Weights of a small mixture-of-experts language model, trained from scratch on English Wikipedia.
Size: vocabulary 8192, 10.8M parameters.
Experts: 12 experts in each of 14 layers, 128 SwiGLU neurons an expert.
Training: 526M tokens, 5703 steps.
Below are experts of layer 11 (counted from 0) of a mixture-of-experts language model. Rows are named gate (a neuron's input weights, with its number), up (a neuron's input weights, with its number) and show model dimensions 0-127. Each number is 500 + 50 x the weight over its row's rms, rounded and kept within 0 to 999. Numbers have three digits each.
Before each expert's rows: a language model's description of what the expert responds to. This comes from a sample of Wikipedia text that the model never trained on.

# expert 7
It responds to: Measurements and units. Digits after decimal points, percent signs, units and coordinate marks in scientific or geographic data, e.g. molar mass 451.61, km, °.
gate2:433572622460482509402486492553556526455509511406478501494489405489572415581507599597500466522488467536531544514559386433452572485449485471481514602419608481523512519528554451453505514467503527516487531534507551492554524528404476474443496479578500467521442533453484473445591524450557498484461527501468508450508406584491530512566523442450490564503387470471444456586528566527566470460553
up2:475509518439456480533553558528476586503559452496497530582469531521479445439418510442477466629520482524429612514524476588455534521478524490551489487415479508490595475465529518579555357489450476511404478522585528457561513520487396507574479488560449448478558540434519402481479503473565440472503517474573527580556467542489517552537510496444439508548521463590438593434586499477533497416496
gate3:477456595509480518521468421455571578526504542449503530487527533480499480509554537559625484617440463547462506403400445510487517558473447525531583587527476450473504512552540533518532415496457404602481464520481554599472457531478541393411544488558501532540419506434433516504442470517475458438530508445502560512571495489514527520482494508569460555528551409571500465503536526505650459458532
up3:482435508579452427495507451466535519445540469525491528417564478452532573444474509581536545519507455536494522603399510491506449492480499486500448483475541549424587536509558571483474431451605504455420508571523425532493496547457391513510505441545515455500471464553496430500469514500600447411493507457546440502451435579389522611561501493521537448487408486428610557471482506487439467579568

# expert 8
It responds to: Name-initial capitals. Capitalized first pieces of foreign names and surnames, such as Sch, Bel, Ko, Ba-ñuelos, Bl-abby, Re-uter.
gate2:432473494492452559457513472553469390454550502496504539477603428464540563509524410446653493602558414545531556462474502409557447466559519546449481502486434638517575454563527601447535540507506483546545553477463537478462468466461492492424561445492523464454536519603519479503457532495467422521532392520456503462553474561509401445480492498458512584540500494447522421476531557473504501478491
up2:553575535595495451517527497527425520515503577419507436580539507425571487504423502402480568454490501559445503544439521404432476493510456510573449519505523518554470490508504557523500537405559449481467560537471482535430566476398453439551465524521417489534534459416591431603572494528463516505486552483447590525436455511544498502515477524469513461560430553541472593410506380468504471447439
gate3:504431543585525422528537489466489524496536462545518471432516467508523491432476511482489500447582512407419405556486498568502528515447458481530544535432476498489468486458539499567577516506578404519594489557503535536502468515501462536513451499598539461495502526640486391497453469464371522391476434503474458558490397530534535456534534429504514531368486469497474437605468481435486461394466
up3:589512425493465512480603462483579433444533480516465497569561538505428443544582459500542474446561556515468443568490461472562475498452527450438497634463496585461485434454582464471496521383507540507490470490534413471515510496466520535430509544496581560493484551527578524541498461443417563571538506598526467465543598472499504514587536561418458534566557539414473541524454511408484530426483

# expert 5
It responds to: Numbers in table cells. Standalone numbers and scores inside sports or statistics tables between pipes or semicolons, e.g. 7, 16, 3, 2–1.
gate2:620602500501472550530420576514562596511445427487518520514542537526425450580550520452494504459561557472531520585522409513512587410441573509541428417521505491505503489562561438495547564537516516568493514511544494438498447497537499554511553414531440424565385480495495495424536479492515537475571521552498507482453500496455557495559494428578514393575491509423571419480524538469462575479444
up2:470419439489483425462526536459490399392567525596488519477552483561521463517532527566447494457462521512541509522473446452516489527509448613460419498477411474420511385500493451541502346471505416455511604509469478588480489488470517481618549385487511529467557508476548459511537467565426521499443498555517403548548536551522523546461395505554490533447427536539505486529512529466489494451557
gate3:439511453499480609418668528487555498559543481465560468466546528509462535427484397456473515574423531527508559446513473444511516507469513460558519536458441511581433615568525496517432508512496580552491551466504506519552488335535470440428483457581433550567505487525537554422534484455488561512517460509444518534476468527425493556506530523451525564467575496557476447449579468502555410496495
up3:429537544466416492514407538527442466395520486576510581501528561425494552505499418546524475504510489527486489502536474570437471380533439590524521514510515540502554487473484474430575537564492476373505504488432481488470478551504448518539490494508506426409547452513584425485482446493354496494391540508537418430471511506508463478472467504451524488556460376499535555504465520411504619563438

# expert 0
It responds to: Function words after verbs. Prepositions, articles, possessives and modals within narrative clauses, often right after a verb or comma, such as his, with, into, would.
gate2:489503456521414469564392532492553506412500550607506505499399484547475560555489478531609485534529547489512537546436599481675493548574534539564463512486461501515607547511499511507462469525540540530531540510523513444537512551465565514443432548432471424390517469547475451398497502609549449415532429545542417558510513543578458496455459514460488465502489463535544509587477497490525521489515
up2:495507495484547641528519535486476523437513535622402476518534551448518518537430505556532524519485572545571588508491472557449508531541506453472463472549470507381507493383650495414502464473483506443496421513479443569476465409527478427517446476410560458499502423489545515555528465463414492545519551460485504457486488477511488586481585448456449467427599427529481525524491399554495510456467
gate3:422499468486411535431525431523538484471442540547555478570436515451559497447461390515512427417531559524498442461443523543515449477467514411487415554456513509469505496492503483496480511525517569494547520434433521483477509421503455496475523431522583585517514481571547481508544488451527469509538509492425511565550498499476478396581628591615376474476575551438494568382514490460491417567521
up3:541501477568452513478513525490372451525485453545478567507465382457441583481590533475439531464517498452477551541634524498529499520540521507426419524546440543554574469472549532515425484564514507478482483514536625430529420450565499513615522562556534516522485517547488414483589563504445486545490542606520449457507473422462516441529438483510552464416422483430589510523569486465502499562509

# expert 6
It responds to: Core sentence words. Auxiliary verbs, pronouns and of in encyclopedic prose, such as was, been, became, he, League of Nations.
gate2:479516543568499604548547510523548543507468547561420493516486510535469536545533469523501482497403566470501465465481411485531563590510427533500476579514522464520528385465492538393525595558467517540519507514505582462452534502529504509477512501539426420466500567503590480563607489584585546549580428496381393457474475417538487445495485428470467456527512505489432497423551530585535431511419
up2:509510553492477647588391484491510586473552528454473504424450558547533531557538490497426438545512505494394396457516512520471491444517489530505458458457581450468575550558489471457469513528465448461508494436424405505535409493553526574476542428527521405554490520498493549496560550557398473500441526489582502474547509469531561394570548512488506558482527544488516359447534474522512406510487
gate3:540484506526581506476527510559544440479542510454519503419467566544495467455410482528503542492424446515481508455441457370483428555612521489471533454591424531504450423548453460457578580561493514655509569507584619446553515538461442569478511463547565543536476449411540472505548461386506452469483454457481462454515450550449495561483488567481426496484448478419470508533482533454521509468503
up3:452564516476485562522451400489372443432477534479453502395557431486597468519494448433502377583453603480460421516425569453388470570503482570591622593498521487440586497447531510474464519558553550562528492483492573472505539522471507552498496564507559463493512452448502542515510519474478575516480490449519559407550503525521483562461569495515492467461498511471582506520510457517575480526545

# expert 3
It responds to: Common noun heads. Content nouns and noun-ending suffixes after an article or possessive, such as season, interview, agreement, politician, film, competition-s.
gate2:488524464414524565506479463537462609601472518627511567456405505498473468530471547528518442593494477495549540451611418469545620484522509553470436494421476421469581497463479513416532510408440499510506538559525509589446459393549567506566536521553481577548527470440532436483580499514520485415515479461511557446555552468465471500555464461459483541512605467479521493450571553480501464465485
up2:495577450501530504540535542527432543513447476433637527570548519498381491495463472469366527610514505522606510489496508530484551482539438498576560509545494492473459485537502456568493481480446508541494537498481471580556493446520577557530486536530477438484578465448509463462548537564458434589521410532457463426498579519546599433603512448529438509487468470407557582431428571460473527499522
gate3:393432508467521450537539492414408527539574514498487421489511471526504505498433502427500464405378455493472436516490497548376463586475487469556518472425483521485546497395500553426533462480469433593511498415479544516548508470519531482509429466466494527485539567660509450516498501507504476566558509474539485466474451578500463504540497466424391448511477595522591441561525553569502550568511
up3:462496434522518438442517580446491501550502441463429480498524474500537574533427562521533466479515429535487479441528574674428465468507495476461525449506458533454526555543557541445459369571422360522511515483498491511552472591482586465447599549568491507598521547614477547497507421506499490422478520491449515475513538559563513478561469483472483493463509439447586474494470458434462572487545

# expert 9
It responds to: Word-starting prefixes. First pieces of Latin-derived words and place names, e.g. exp-edition, conv-enience, opp-osite, rem-embering, New York.
gate2:553489570508463466459523522520480579487535552557526403478530536489452537519453471521468543496406419563457512638498546491516552543499609474459528474466458494537479538584438400466546446537561420552550554501395454536520439452516555422559483474499475496481488454481471460447455468431567403406490451545552452491463572464476564530497487434488418446549529523559458428521508497525559459361458
up2:571477495455485454438516471429472535462451521568594522427540456461525491566444508464530524469493509540518528459513495413495440532436468462501501462438497440481516399612544505445569533470538444441516552480465485495422490348496577504466551532616481470437480424525530465513458400513453514573495492579489561512482487440525495531530539433521524415623440489547532485521541462492589355486559
gate3:476491418419483534471524515595420575526509558533371433585469481471535424561455592470490472503498496487489443586465495536511592515435498485574494456574548474606526560469503454484508470439569434538527444478466510528569411521510408513460521474455496559557570437478515448448491537527457512470535420483544546575452524549517460483539460534409465558496484414512550492536427588461441451423418
up3:462520490463564478564504535520486525524434522495520540575510570491541479504505512578467491403463475512441471528491562485520512575469550467515590544556504424510518549533471489558524558436509450523531532518453506509560455476523566399535513455526550496502444505393450400617547533492386398508560477516519551476562507563367402514506500551465492575550663506503512396474531524492509530491606

# expert 4
It responds to: Table and list separators. Pipe characters, semicolons, commas, dashes and date-range dashes delimiting table cells and lists, plus month names in tables.
gate2:498454573559492486602524541518509556481453512408478572427498497437465472463484573509534426538435575480505552473453512604403515506528568479477448532481655586430488408540528477488506504526517538505501535390502466500586514510482538447498523497617574572538493494478473446511496510380554602572534509534527461513525532570560417447489508516547490437416525451565474417493526524467478545446499
up2:445479509520464457453558576479490529574491455435524509530524492463454601475475492446502615392428537520567404621448475564486535526534535488539445538445509453400570594535483529459437499492379503490497511390497430447525445492430571511444516426463506511471526411492545496508541611550503493545448542560519515511532513537450512568462480560449467483449465593451506553561567518458484420533508
gate3:489539427515449556467492528552474547496450548366459537566580532482528544543473563599528544460479492544499369538509486461367539496458518497561456502557460461556475422476500475451461542479434520536486576517454408402518503527446451479440518510507552503518414553484519467536549467531453430399501495553595550488482599565475491474577515434437571485531465495621472442568468491572507489541500
up3:538434441447506504473546538494535536510463521468375554477575508419520460453569461563502536505501469465540446442552503469434529410433491521502534459529569567532504477468493516473516419611546468570514604511485448461532427504489490502538507479387549549477410489582555511431545486475422506462463550443615612542534546625515475522518496594477462431562479633513522458497506523485472546472503

# expert 10
It responds to: Structural punctuation and hyphens. Line breaks, section-heading equals signs, opening parentheses and quotes, and compound hyphens like self-published, pre-taped, re-established.
gate2:467499468607564597519486435424496544477477544459480528487579414508569538496503450475441599439482550446521502457422524475466465516442421516444441463511460426444552575525489506498511488511522570526559538493560547478573449374518503453440547473571507534527458493552471459559538502513497522500411386507526480483436452519605533433516440413555426582411552417490498436490464506450591468492462
up2:567471500504488446501501490649527425506557457468476525488510554494462409496502591568559486460413548563537491414521501502509456514619508498488408557578520465515477487515472547427570509415446555579478504461452487503428483530504402491515540557516543469555380535426513494545483540439483545542542555545493569469562490473564445469594555605518446530551557553466468571441516532515490416579475
gate3:514387557546382492463465436531460535536538487525465549507493538440509432491472612530477526551507522504488497495543502589484548595433515467439401484468409541529472495485529581494588476520514511695455519525524543503611556430403514470533538526518391488546432483410488515497413473546536484535458513524529484554435548597494442510562438508475479461543561436456510467492475524487511478472525
up3:567531534480494574520468501475555543420501405544493575555478509455406507409458511516482503455518556491481509548573535541443502596441502518517431533470502420529507527467491632515546506493542538551466461419515499502523517426494550463513604448420448508586462482560509477534554536547564545475496478512547504583483480571521501567487517465492509438519499529466407503365547592494558629353504